Weights of a small mixture-of-experts language model, trained from scratch on English Wikipedia: 96 xIELU neurons an expert, 267M tokens.
Below are experts of layer 3 (counted from 0) of a mixture-of-experts language model. Rows are named router (the router's row for the expert), up (a neuron's input weights, with its number), down (a neuron's output weights, with its number) and show model dimensions 64-127. Each number is 500 + 50 x the weight over its row's rms, rounded and kept within 0 to 999. Numbers have three digits each.
After each expert's rows: a language model's description of what the expert responds to; "gets" lists some tokens that make up at least twice as much of what it gets as of all text. This comes from a sample of Wikipedia text that the model never trained on. Tokens count by the router's weight.

# expert 46
router:520528510517467535570456499387455518422435407451586490418570409434466464498540413529538512491493485446515436480517495641500515577399555505482504363531528565542437552379448534498499481505516463
up0:458532533508492459475505433509423360444419575492490487453490513608487496551476489551514498465493479509522439451480527532578561461535544502495531448526516431558396537555547537410537499533542441
down0:485500514478491551503465389486488576578543476539517497417604390577542497468455578517534523471535406547449449558542452495424547402576562478505560495482485462490513462410456524491490429575522431
up1:545498506436523413534527450513551463414445464490601474492510577439512445474478441527470476531377457483446475513593433550525407453596452580495346436498489421519489488447439498414482380481521491
down1:545519504513494527533428457515529476544562505506478466520552497443496586369389379575413513433437477522512572487575461439514434422455656567546385435564515611521534535529565518499486562519518415
up2:512477423525487492448571538500472580429473421585566492521545537462522522526557572404506523495435486577543506435437478573514527461503431490471467446474541482345514539455444550516468415517490484
down2:531530601528525460475443456478503458455512437471496551522447462472490541559525510519425388531419501526503460549438451536468593526514508505578429521567443551616469473558509487551461561541544521
up3:563524561500535470537571480519591519461523408531491425461462597496531399523398405413459619442487467504550471640501484513491464488526390504571424484527547581474545557454523466462578475507569498
down3:552458468450536457507439395540476496516549520492515501530512438476478503485422492495457491441515466461531505529497473488539460468470558485451478434439441466447415405548533530506492477491526519
up4:547494548568470519504523504485550474516485462423603344503476526584501400582421472420509583446510519433528411476581528492497505463469500436535531501449531553550458535485514505555500449609475535
down4:495494571510488564495507427511592438482370526515486539444564455524509498522536493553475551470495471498550504564494519519581464519455479471504542480505520403487451511509551528530444514484547569
up5:478568487544489467586479553451498425495506452444568396539499455466585487538489443526521584535553421503513533542553539461525474630454507523584542441481489515477472554455515535464431426501478542
down5:509481463525637542394523564565489462549464464540498472525503464502443448484552547420486510472534482567448479444505551512463517495552527472576501518524522547481510510436500528533578449433422512
up6:448483483523482534528552546457473529450442418449569515427538602454472480524530476410476453412586553515535518424484491494436492513449447519515402452432427504430474537465477521445503548448525490
down6:438530595508486484392490580530574450470490429424480342443503530512493502491562505512542465458483447581560514455540531515535443505434586531505545550526497535514524442500459508472484538542422482
up7:536494444556540472515460465457453538473503461534596457457527470432458474538535533556466447617514571535507518466504545464525546439503590510520427550453488563513493413501549430525527487465563540
down7:491507474529499507451549528366503445450554553459616523539525473473458522492466465467454449553505544546590580466444504512560425474493570575464502563509426574496484503424487532494483484351484589
up8:532508550550471580523438552532440507477421482570472497539520472471496467440553549488485505447429521539565467444459452495382533459531474393556352425519498517473493597508491504573406471497407454
down8:441506443530558498421558489452527445538565513523537474414407445571446506541520523499442482424473535516407479458507488444469505498544480481569477510516497547492472516503468516546518606554535487
up9:517507536571427447539469535410508418421470463463540492472557571563522471558524567421517499484453568519456537477504531552469572523483383500458472539500534473636452416527444493543502487512452586
down9:604526533569500492582525443553528496482596459477475525468486543506468440489481510444458489549431370519483534411559450466475484578373466570447437450427424499493563495448530552446455510399531528
up10:550467568493509452517508491531419563518498527481505507509480522465457427511435532465543514508464483525478616495536486527587484552521438464531464496444556504453452535479495502455406529581539489
down10:452560461496458582510560575501488464578394531400602588437467490538454530514547548477473465491435447414469540568413571517535425464550518498462572479486507487448532525423504538513649490632401521
Description: Vowel pieces, subject pronouns. Single vowel pieces inside foreign names (Chapecoense, Bordeaux, Hélio, Lhasa), and subject pronouns he, she, it, they opening clauses before was or had.
gets: "o", "a", "e", "u", " He", " it"

# expert 28
router:505550473474500527537444478477542415461476464543611523486706460554486532506520503505550481509517492519481548418481510436406575472486508529454470468583388465533490464538470508511519429546522554
up0:549469447476533436546483510452495467535524505577460528464487498512523530390535595459454538556458489513474489579532493432534490484568464503542466600478480467440519485623480560543461451604480513
down0:505416626523451585386508412511541501385542496407461481527517524440492544461522587482482497535478569485411546520518474444475456537504562491507506526521497457486453408538499464509506595486442482
up1:450516397430428465502499503522478479539461406516467514481470535597470516471565526510559457486427501506467408525454509525434471475497542464584549501503579410518462472469429477552438470444448467
down1:478480479568532496467530578490517516530516426541549400488565479585570510508505497478555406521460538551433502523524471601560604492543461444460607510521473551501395591538526536376538474527421475
up2:589487501511414546497445453554507540547500519521590542526488571489499533535540546527524597436547450455480486534536534568428529434605464447472530487429442488473497439482474508511406548473567594
down2:499464548553519536408548474436564508581465518511507500613399511486530497555563379583451491457416502449438541534485522505506441502444506614456500456550510541459504533543461561505420527481607471
up3:574414571602432535525402509503489445488442491489542481531496437476549420454539464490473524498629339551483500516439561498507554542481464513480470508552498563438461523463466514509527473534539394
down3:495407508411522501426503563490567556524438495495553474487482542488469547489451542523448469555572490573458514410430472424365497448524415404510537520514546553544431372499501580485541535425484475
up4:491419466513574534508482466512505478481485518505563561542507435549482558534463514604512542523409527417577526427548441434395493527564517472527571460508535369521468563533438584536449564516420510
down4:482518548524505655540486549438507430456536529581404566541485494480536438470485427616515553510510534418526498505458522484489433422543530490565437543408489482506452472536411448486439543474464475
up5:518509482444507519429530512474563477475516462531541425505629467472499505544457519471501575497552417466560545449451438552475524477425510447507549535567398510561530469551525580467522507502541436
down5:503526501522599587533542549585477510544448546505500503465424428466463504558568479591467536508515517530516521483465513486461383469447464570521505477573478513574511515415402510491508541470513481
up6:522510422519496493471478551470531476657564541472511510500539444500571493524573496462564581489480446449605525516461485461528538569516394517552540442591524474426399516505561469528455456526484400
down6:478493512529454468518479608577578505524461536475489507466441491469522541402434412509517588539508414579485524545482466519547559425499389429571497465431593467474453609468483388508568537474533454
up7:531538599534449488526479569391573561438537422522473485575534490523467525534571453409417517453504598516520432456556447500426503543459468468453417508551500488538468487439474515484543470547521564
down7:445486552589466496520479498542444493518594522439465536470541392549489513469464592468422410453488458507528469464453487512508544459641494504421533459509525539495458509443574488473515563471461549
up8:503511506558395564583525524479501540480396372466446404481460588523528464448538537518514441530568482561531462440492545524464585455451442457532466493446524462578477457503495548573476541434496435
down8:506538644489471532530536422497505534501451474437436551391489581503453493418558485567466552456500545552562475492497493565490446432523507400529492527519509550508561547461483542492478556490504567
up9:530509500483476581480481360472508490550503513554531478406525468465517563517452460514463489561524528483607551517549400491501549565534523412486493452563509520522495510524470530500481453521519549
down9:516606497508394507523518479437490512401507555516483446517466508439538465429551547559543450532527541568497432474498491494500545511460511468404387517483460387489515479515544557506498593504458437
up10:544515513498476443470552469531543489539437485548443455488472521490491546511542471504519460504487570441469517584598562519421534550450547476516599536500515526511488496508496551569536547513521569
down10:461496498529495484479547572455512537508488508568523412470628553521586518463471479448534393541500391550502434510526526386490524545564494419491537464444467484466531520515555578567569473532459452
Description: Section heading markers. Closing == and === of section headings (Honours, Breeding, Player), plus "es" inside surnames and places such as Coesfeld and Veres.
gets: "es", "==", "===", " |", ".", " and"

# expert 7
router:523532467531428432400439463485468485536609482475533511516569556550503374538452526461464470479496499451474470436571452498478514482469573505487513500448455416530511448500399525602547523530492511
up0:530476422415539548438536500560475548539482424454507425504492524569451548582506508454480508480544540449493411550542449493485485480457491506581538533515458521458450491568601540521479478546485538
down0:487482502448513526558593505462541461479485469500572532582489542495501520537522462523577455534543511469480512460486498431433483496506516524543526447572517574507460518413399467462541505503516492
up1:482500474546491520455498466573482552539458426559421472501478442526548443446482510560524403585534421483495439426585565532484556557408432495552523511556522421471460441426449495515548433412510550
down1:542544515432455511580464550507433530486490421449407523607450494477477443382498416584528481483538595525494387467450456531574519471479536529472419491486436525477505485512447476396562486426550492
up2:561595556525486486543470572585450547536571424486579507470561486545518486540564636656557501543538501596547429545493518514460499528436452472558435521425564380562504498444455461480428539511472533
down2:480481544520545533449488518472463426517578503579518483496384540418468482530540420543495509550471549540566590436513503522455480467648514492518501433532463516367523525372556458500399428458448471
up3:508527413448558568615414476530424531546575421434553389439582503552539558474542591519549499548476525545557608525481492417379498540455532514511539514534447469496475468546415538562511452575498451
down3:476474536430506479543535488518499471568543440507635576557443370565459606381511475494489488502476492450435468468452463522485549549418477522437473492444540492518459527593420548500553485569508430
up4:583531510564501542482471521480502462446512465474566478461526464544463563534457505544440575498542481411440540426506523459507549501483492469488519461616561437469423470539416484479473465533486534
down4:523522479531544493475439499483566449548493457460498525522368473497457599521530403592506506480495511535491479482584487499493509609496514469516603524552547449539485482511537521488444506505449561
up5:477529448580483542502422545499523472583611423531486557520509556539431490479538532497525432446467537564469553486501525501390504584576459532516607484528604464498458493433479487509529469468561471
down5:601455549470501519514499401539457397443425528522509458487478449489410540406529343521473499544505505427510496467524528357502589482475537557478475449463565530467559506514480641537470547420511407
up6:517500454493450601521509448527532514477493491511530461469560454553487495437532600540512487529595480514492432487519551519472562499445550454524464495510504423626467529474494517528436573472570464
down6:435598674476524549581516471480526412566420504460449494546549485491489535554470473498499516497527572477427501501530476468411496553521494478528549583493613430540501443411462510413523515465501577
up7:455577558485495542467468599512581412502485531522507516586500441460485614559503482452422485435523526487474494586476503484491418480552557527503522417392579418429511549519475494523523470494516471
down7:532542479454513514554417438498416413536503527461517495507457527546518466500560549551552488455462493583464528571451517467544479351490512529456556439532451511511505530486596477515569510397514508
up8:507509501441413567423388472422520462563576495494514452458528570509406535473542554477479583507483477490575481434407453482512454556505560515456498518542415452591485545474541497598451440566482533
down8:492527498519469466544528520482516432462503541542556540452456430487463459477493587503528437581561481512463527423483528506455467502491512507491519472500480497492535554566529500512582465442509503
up9:487431586486417469539541491415445494483460568449565501491491563489433490446518444459448571439603613433468500492432524637490537522495557548485501497464598470472503577465375476554448425542521543
down9:553490492448543486553435477434537439517507519491509585522496528492473563491439463476496520479493446648421411474434537455461555508481523498573516474593435567407482565428537521551586437487469479
up10:549578556575441452521432518396477574545477456490504445519541546580526459517453582491457570467495456547436540445532429492512498549562589505546575545504431493549423458517555524532403473545437426
down10:560556467522494473515409506504417493489498542425565500431483534493629565512561514459446496517478499592490509581459447437510452482457486512569548433492517562422481633524509513487412460536497435
Description: Mid-name pieces, 'of'. Word pieces inside foreign names and technical terms, such as Agn-ies-zka, Oed-ip-us, oph-th-almologist, plus the prepositions of, for, as.
gets: " of", " for", " as", "ud", "th", "as"

# expert 22
router:534458502503440467504525532465541497429484418542586539474634489570498447587398456510526530565526469457419493516503464382472420524448463482462483497433447558491442510556481568474514520604527484
up0:567487532585488539550494484506455460458462553443565560469476516480533464448556548508502577518500509482511501573482552484464520580524543500520485459610422473518539546487499585586498525539420525
down0:583523528451504490472505494492481437482482531557508474491510543575451459518501520483476469507543503530588492551573505499563472454503544540560476498486563557485488501521449538454413501473488458
up1:522538504502476512599503444470492563554526509523507474403459479513520496390526586461481561449416503586469437542464526483523527512490465534585603424516435560477514572499453530611427487497534550
down1:537447412514481475528598497417547584458446527482419506472577457441553450567448481476456532505508554458479538522566465489514516524457463515618508559427462484569392519482516508503485575523505547
up2:574549528543461590502516507475383540517590493589445346465462411523496562521485538555497496467539548388501380549534532504489616580487443531594506474474527532452498505522557527505502512531518570
down2:448495468488536516413541473541457501544505558446514401438467486424524488548542456512420459527430559494508480598515478447526452564520475613450513426603519524511493438531513430483587436488499474
up3:508535490484553505540424549533492534455578454500518563560534542491402476446573482573556533568491448469557491509459590529473456493485490580542513487402556421461530454597509561450494518471598490
down3:508495457558505534514447475483485514461551459514514458505476461502552592564508544474620525489461533433480479516503567504510477574598440482479594433486447489479507518482551433488519494584503544
up4:528541423530400463522501455597464517563540536462535563528364467486475428492539537472533557553518612509547432531609537484492530544608432627489516524415553479476482409502633552503450449558500430
down4:487521508423464477473527446550511455531487508540477443483510491542493453489486506407504477436595474521451477449516509564527543591497395463434524460476574557525468521474541453481488544529527407
up5:459501485540498600427504409489485596473508431534558498513612566462468527467486493468591529553501476482507557460589386499428508509584513533510507475413473478540482474500502619499475410403429530
down5:521448566442523500469485528545519523533484460581544501563579449468548463454584544580452533474545503523427526448494496440559472510528431518474480504590498596451508636514363447434558521529542509
up6:569496507499479543462420538438530503517546478550550445502542470514550523557480547474498565535530462463485491477582495589416528539588456392554457453549451524429457544441572483492521526464547546
down6:492511425447511442535507566509490598530519513418512554445447435561494624598585609516496481457426475514470439537541471650532589545491533358496511534554421456545556436509569528476593496458479430
up7:494400429544574528453355464607525491541523410527644529464573403573510512612350568626426465452573544478503487512483551426411490428477481463564540525544459409452503593510409514554482429491501527
down7:517500457476485511426555454495465461487548545476498529534516492476548351485534490571490498485531497442546417535479537490561453483528417496595574577494473465503494561452415484436479520530442451
up8:577475490550543449590534401453487547542476511514489535448510494531466580451477508477438525564493424584477547490555491424523446526479521490473474423512475424558478560482525577538431440549461481
down8:603502588503552530510553481512531488594483486492419587524437485453514488544619459507436438470598507504503479474397496544519520473524533521483446400440498394569408522463482551492496521491504419
up9:456445501506480555465477508499506418533474442545488467493476452533468482503552525518439444565507615456477489551506542486540489576551451512578577606511480486516456516615540532450378466488442465
down9:497433522462458560418453537464479493467524515525530529485422518499482493506379575475490547494519485429532536459477519456514490568496555522514496486561564499565512407490541443556591554583502510
up10:473497497497487537501523558452518516529471411521630450509531470539498538455518587413498480421461597564445504512477596427458505534495425495433388426585506489462509565497415515475468430507520517
down10:432553363487466551441457525404410495357460544464527423501484479587583515399564465507601545506487525516522458490520621488506450465497439482511479560469545481509485578469564513416451473505554492
Description: Table cell separators. Pipe separators between number cells in sports and results tables (0 | 3 | 1), plus "and", "&" and "/" joining paired names.
gets: " |", " and", " /", ";", ")", ","

# expert 25
router:501520448433423603475425512493470487492438433495550473525688463532529472484506477479515568566518502427514541469461417547479533530558512497472592534484567567459469521546528505428462558587496463
up0:442433525471609560398450528428501485511468536422501492466510594562519438560530500417449528552403513521540538514514539539526564511516585505460536517557499455493550517487575529517414494456424544
down0:450511515548507449504565537448501481500516449475495541533436481516524533530498481540459415530425506498492538496471446556478507509455672502561556515416476499539491544453487579510376499467482640
up1:441508497442441538489553536453482555447470464483401353465554504512498459418552551432441523594484522523636442430494453556540505493575548548539499424537621495465496528637559480501444543550490528
down1:500436546485471474499596515533444502543504509507541641489482453561529500503459459422476472499483479465461532425532494469478547452501496400418488581609490449475485591473456492521567560468522444
up2:533579527508537537458495488530471556466417426424533464415459531491452543553473429377546574489385460519537547407524502510519517531392484509585501440570595459544507546509558517466484555411547570
down2:448523518509487463466506532464540499526442411516477552556545441545513532575504567501503527409381492460472542485481417489552439522440479588523527505429436435507496435472464428495517534504484577
up3:483384463443487408539435497500455425456512486504491525473570577502522494515452555569424507471490531449454580502523453503452413468451498493501568466502437468527519475434481496452429406615474522
down3:553537475481502528550481502519459452474510470445431395474525498542475490444452532532488416445452532492499472496510577458597514453530474536560451529385418424517465468492572415445516526522484540
up4:538538492478525551523522549478484482514534448525488472500493516517520532490545557492451624504533563476520412486568498526491463501469482503568449501518583503409495465534513444541413520455541594
down4:531471508528536554458413535539556414553589483458509607515486566492496499485479536484517469476522455481506480455512613448476597374543453444529443537462540460584546477419487547439453524519548482
up5:479554544473534528450572477466457446584533544478481466500509487522482498581435407518498543469501483511519426508447379426539551430543518456538448517473523463488472573532490447463386469508402514
down5:513606433501582551577469440446555541485507526484495530459438594436501505460501549470512450548471577502526418413554515489513528452458505404562432474538534461526492454460552529402426555474586548
up6:546567583460442427532456493543472472581435504486494535505528531504394432555527537527524511537512442515438495546452521583477445627510524420533513549548453450482459450570535481489538461531467413
down6:580489478561484534487568520429498514483507522488656447485510457484543488438490495565536536443388566489578490517496531479506466577489458601523455523474508499434536498545493643448621593499540528
up7:534549455527519540423447397525494486484423420560544469515536459534475504546509489484510553516474504493602368504522497533524529483506515543568382500487406523428410510464507605573436472491453537
down7:445401514452584559494478424475513509519503435503474480561494517511558521374590608518491525528577505546442376502422454470494476498430524574529522467539514551512439422496450430573468556510567566
up8:525542548527467597389453512583485591482480512548444503496482496445471513490544491525408629503424551557554388437545457539519427527527473541493425509443532482537456485559483548546426429562545599
down8:429521561452456608578470498487438467511471484540525551539520527558537498433494516486558437506507437513394474512431452482495598596519605458481533489484577557555494559433524485548610507477437577
up9:505547485577468503495522503450539505457499511530471467438511564497495521516465427528537529514535543518516411439510488487472491543473419439636456574447474482453446396444585586473507451417547432
down9:436510487449390473582434550518595443447411470467405504540446430514453451464558466392550453548451531480505456502611564491541418509501472385616442506535528431552513466514477497416517565461518495
up10:583499640479501602505470483507556487533619528556454484488497537530439511512498559511467524542385515559560431506509478429476472514491539452431529475485521411612460506501538517620423467498466565
down10:525493488375455521518526495539533525551513493572497500570480585607512513628497403488394533514481638486476549540455487542614566607528516478444532581549572461480529518535532470545500517465495439
Description: Coordinators and table pipes. "and", "&", commas and "which" joining items in lists, pipes in sports standings tables, and the piece "et" inside words like Jets, Comet.
gets: " and", " |", ",", "et", " &", " which"

# expert 30
router:508414533531489420485479537481552517492464450524586483462619554489483460576547456486507495483583517416354576434492462445377438456476555498472474541434417519455471522489447536507515480500466531
up0:465466439500543484519433568489566582520549519503509404486469539447450449558497524539486467512579352453457469581529477496456471570480463560423532600477500390496450549430487519522410535540510536
down0:469557578513447416473372590420579472455522445464478526451477431422512458526429548543498493602526515555473561513444438459502431538532537394556536553492476485490526502408552495509550464459517532
up1:476471516510492476540514458465474518545523527542489397484536548543459444523583494538405492605487448539503547599527361507529481544424515437586453578504542522524402623535483630458466551492495425
down1:537543442471486482517506507522513535458533542494561446524473420555422469519391563485501502389475520594426484519434510561446408544468517510553471464440532457548438506572440493523597533601523494
up2:596440472590432545452446485423540519539495516558548530487501533501493573520530598597529396544584477587470528556556514532475519491479456420504492417512542548495400487445580511516550426525504477
down2:467526517536555488483473580561487402489505577544610532465470462473552574517579620500466530520485559527469573526543555545504606501465583472498429522595541527570474561465522432585583421509513412
up3:632476547466410507428425556448518504522402445430504408442505606501556582554547555461570513448595466561457508492580482520527467523504468451469553585535543427502506473550565518513517579425474454
down3:480574597436505546449456543500429500496473505507582521552488494466582511431433587538601458478445467557497519491520456517518547431507490490564434546470441495446474548487496443527616597448546537
up4:576511419472489559448421534494579548546547519509500518448429530600473539540480527519502508507440466505397501578589528485460551552543561480502484577403478531519387626425527461467378501456563595
down4:521488541398551493531487554460423415444480593470463561557421544494520622555590492534404494410444467551478589493413547509431537554491555457567451541428512372566540577427488473505538450506464577
up5:488561461468422469528532505437529522536512466485558489489498461522428431492584534470509648451507504538559432562510475588473539582568483496597521433554503520508527454520543496567471388475475471
down5:424528513565523454525442420510441510435480475537495462544528541559546480591482494428440446541396569528412567478469476445538522512510476527574545567562458425554532414478475493485571495445513568
up6:491576493450517582512505502435511482492461427545509517527534510579491637527556476545502584605455521469444469534543554451492511556431480557486462459535524465592530494511505491486484445558505541
down6:453520499477404547512445505425573501458535560518531460585586527530535472474505510525469503480514447468482547521527513449512462597538558525507542535455533513403490507522659484537450559576527515
up7:514476599533574493474463605472564459464453467485463511442467518526468534528445473603473388545469530430494457556548515431498514454428435598509507537499469481540504504557553524553454475547407554
down7:585497505458490551505480490568478421511507529514535476599523482392449478542471463488517456483391562511494515482555538521471438443541482428535503605551499570526521526491444484482476489399477464
up8:554494524521573464561466508564531459506423438505514449567515553468396496516500534565576488496469460578424531525621474456497408512501593487534467477402429479463458595491400588541485476540425449
down8:478518452508518411447425492517540577440537470457501571477556465565444529487492530503547488523583540533392480476477594436596473433488507547528487478455486485490454495360528443482428432496600501
up9:524488536475554500538548473554470620466514535552511523556435559498487460509474531428565554541512563494485372508506448430560437471503467484488554505419539531519523477542542507525509422510536541
down9:488519537535470492501482584487476506515427451495494522559372504489480556462538521511554453423446466483504543477625512530549486553493538510478554455603509537436467510586545451560488480500536454
up10:517567497533470477424521427513463386551484481489490432463465620512502498451542595485466517513412411536488507537572455528475514501510501564516506600473496489476472401511462647547495485479545538
down10:488533551525506489513408502512535482451537536507451513419496488519481503531489569542519578544429493469416441562551523471488543479512574424510439498473487548443465517522484489484538519493539558
Description: Table and heading delimiters. Table pipes, section-heading markers (===), and country names in football squad tables and league standings, such as Ireland, Zealand.
gets: " |", ".", ")", ";", "===", "=="

# expert 11
router:487533608511428520502488488525529536518344477593435454463580508522533493497457466508521507524518549510564612440501511524402487439446496474495442532522525468433466476473433567560495459557449512
up0:489541515552573420480514570495542455505437466547497487443512546523565443439475426418536502445578463508518496563489540510558510411462508498445554519451515458439505471495521567482484533484474521
down0:528415458630608532549546495477489506433509512457533452551443547516414500530475493424392556537465454426548513441416564497565467460482442600557437380496432413508549496397605484467547418567500421
up1:618581434541590466475538548545545489623497509556474528559440571485465460420417428475455436482531488458543514490491462489568519498502415497477436452561511469549445466580389567561518615518499605
down1:493506445422538453466384522497490489423627440477414444516579505575500521503445595535511435459446411530484559512516455452461506554594504457583454386469501569499543465491501423584505610470564501
up2:517471548507531435500511565443465515593494462414523371520523513632502465472512554503454475563432505466506497469479523534467524470508534516520488500495559436448492601466424495583495574615416439
down2:362502498523528500565530569509413502522447389484526511472527486538447462513574560516464472473508536495579629512493530596495492494491483471415506564438452462578525537478498500519452494585535490
up3:535460566445511555372597423581494620504464500552508434379533556509459574453465523556400476478451586482541515547541571563389457530547588508484540491579489521475479543531497551467497432484480425
down3:428579568575513482556409498486513509561526507511454509438514455506496438428483504491493524543442577646445553509485493538490521466501527449504513413430510516437575393513485543476605538492398592
up4:491458499568537578566384520502536515486513446565529493581484465447481526503448483466402597382581542438546532433554440449509581527509483520523439553433451490535471511602444492489445556530475538
down4:531482468499574502553493516534543501442554488386429443553494474528510449547508472468513532500507586460540579474476523468615590545463569380399538574483438438467513454561455423484526459389419556
up5:440539593433512476420514440527444453532580539484462555523461511443496505479576512558589481507479505472495493542512396488422486432560528495394497473483579466545548575499490498472513532512428510
down5:509600570539507531426574503498492516517455391530591434518524450475423422504546454586478484434560433449602517480512526507442502518477526445551472507518509500464421460523458507429481502531439466
up6:508520528554539512485600511532459515437419485420542478567474514521540509485501548429504527485484577509477561569498456603538538482518497488435459410487446522519531508410401561620569522532563561
down6:481568448600577580510521448510475475555483540485496489511613489549453512618485432499448417418523541536507441556546488557537533515552507534425464531460511430524518487613567536533449526517514519
up7:520486414535449434434541490500589499438492508505470532457547499598539494475487535545510503535548535526401484562494547525421496540534463500464514361450430478499437482426487446534527517545509440
down7:558425574537410558495401567460425462409466457521602489530478431488523507491499544549421535505605534577487522501466504446471442432542523529463516511504453598549568461580625473385467492471526537
up8:497538505495445625490442543532532554427477443430471451487497488508543447567503460559424527430454489515427488522536426424445601473643519475515493463512503449457439515525461529565483539493531460
down8:622430553528547549505485504435498508518481396533492529489533489514591422472596515385435487641479535496529480403473547560514537577521483547528557514489557497515494483483464584508387486490416527
up9:460391471450539522479563458470505436461460529475430541412460518407491554555483491547566456573495449543396489626535455513374483462500518413449449542446595482479427483463487457507505519471499463
down9:474483594516571539422465547446485504478468453503615516496418532580506566428477464541510474476499443472486587506492546431525485551513469612573392506447508511465446465538588482603537529477514524
up10:510569515566520438529500482464469499540573485600564588475393605469523573518430551470399516466575468483525563592484539474535536438543493604466556588488490502478496550493489521516449551557368460
down10:452473464388492436466490476484498529419459440592554534565456475487543455520509519518450482480529496469477542467431516615494521545505524396500544457489503486446582419483560326429517481511476506
Description: Line breaks and infobox fields. Line breaks ending paragraphs or table rows, plus infobox field labels after a dash such as Length:, Height:, Kingdom:, Clade:.
gets: "\n", "-", "°", " Length:", " over", "==="

# expert 39
router:495440441546578546569358504450485477482487532485569407407593505518463497488487455518544563520474533582475490483471491570464492528470633535497575457554555586508418505385492494440529550462524511
up0:420437517465549504580508465540519418521551448600557492510544506413382493470478463481523477511535429520587510538546493536433531536472483502456543448498436501511415533428470433453550393533483476
down0:507460519517443488527408635394408545485496549480477398398530501481410544517464497427595378563497487568498516522544584523518497487525518565459463432430457482411456458525536496499498421509445484
up1:498564517515490528487530566456562497509444501615514452498460404561463496452420448487444480546473440563595442517447493496419498504492534469510635468510477523589500496481501580479533467497453471
down1:490458459457512600454421454429483494525506584550556492556530572471518557369550489524600495449465604497511534594518592421404519560533535603474438534527523604561530425464438561501542619482446534
up2:540504559497488550517490563437581447475543439494501497463540462541454557478516402488524561457479546501567576587508637481484487546557469477520542429588509434491480513476622521517493423470536495
down2:432417520472517530553396516494434525446506624516488428534540460514479434533500492497545545468511539505475441446512530489490488407468545546463570572473473453463421433674531524536420384547473508
up3:537495456585531571527435476578526430537479487549533529463440494475472409492555478530409530446535504517563508535485390493491450492485444563421492472449508460377424444530474471446369459452490508
down3:529525433519570547496379537526541515505459515467524507407495427531506507512580445486528453527501532401437516433644546550582458424486529606540484497468572514567511514559554529493545502434509513
up4:524498515552490487603479569505441574545597464594455544503555521513503503471572555600522481505464563535491493446477619484392480535536457510378456481487532463530494560464499557604524450550529531
down4:493515570539481488500541473339480483401410492433507489609513483483537468451473451493508537417421461508551455530512522460536472490557422503465419553481384470482517495598497522548528516593538459
up5:470461519444442572536451501502505537522481549478478429524474538500507489497474459512505498423505498384452508382522418528471517487466534596496533475473497432488480536561412608451507529565502391
down5:527528421513448579587533570450517487491492510462485507450471495475481564539495542399533424495501412475458611433560450413483468516440478465510558399511596490481439478496578497504543527505531497
up6:525470501510452548480445531541460426516567493519500441571539453514517514568441545483559514557489495501498440540471391432487479556576515515413521556394505533448405454536424536511494532473503567
down6:484557556495513572460520476478511542430574490407539407517537544495564428483510526585482425512566420518419480475465488514515575501478589496532454598531523524573470505488500427612495585506445527
up7:516468508465544598528476517454489515564545452483582450495470483405462592494450480552420455459455458439519494559582526533543564554412486450545515508593577436479540486463490615569486566560444437
down7:569533385543485571577480543540483478439483450453452491368466468452498536581476614498500476442491484449424490455496529529575378519561510489510533485540544523510541499540613436488525535498542505
up8:505564544531546535515390459464501546537397439492540515401520455462525490504514486470488473482464571498486396526434549580484491503542503447556391552488527558429408473424504529523510564479482570
down8:582521459479462505495529492460532485471529531495513402539549422480564527439539452413506532572569489524484506558423544487552531524577544519426587523524512631515546480452551493492518496443485481
up9:520541552476530489575541499537551493407490558589518519380499610470453441464409502468433607465497503498508550514543481463459557575486533507539546395500542519457506482517508473596451516525503510
down9:500542514491514445506501470448477410441486482571578565500482525545499501552495505486374449538517460529484432439393461549539534558485510475519405439548542487477444541487509514470628423561545545
up10:593517427559468528484471500520457452445542501452438384515543525534447550479592556486541544521493462526484469489524504524548453486436442486508541490498510490513487349484478464560516559471552558
down10:442525632415448467452472450562476489495491471486503508494458548539507540518443512445514437552478483505408566456432494555534460494545536419555505473493500539577472551543457518424586584463488446
Description: Subject pronouns and cells. Subject pronouns like he, she, it, they starting clauses, plus table cell separators after numbers in stats tables.
gets: " |", " he", " He", " it", " It", " she"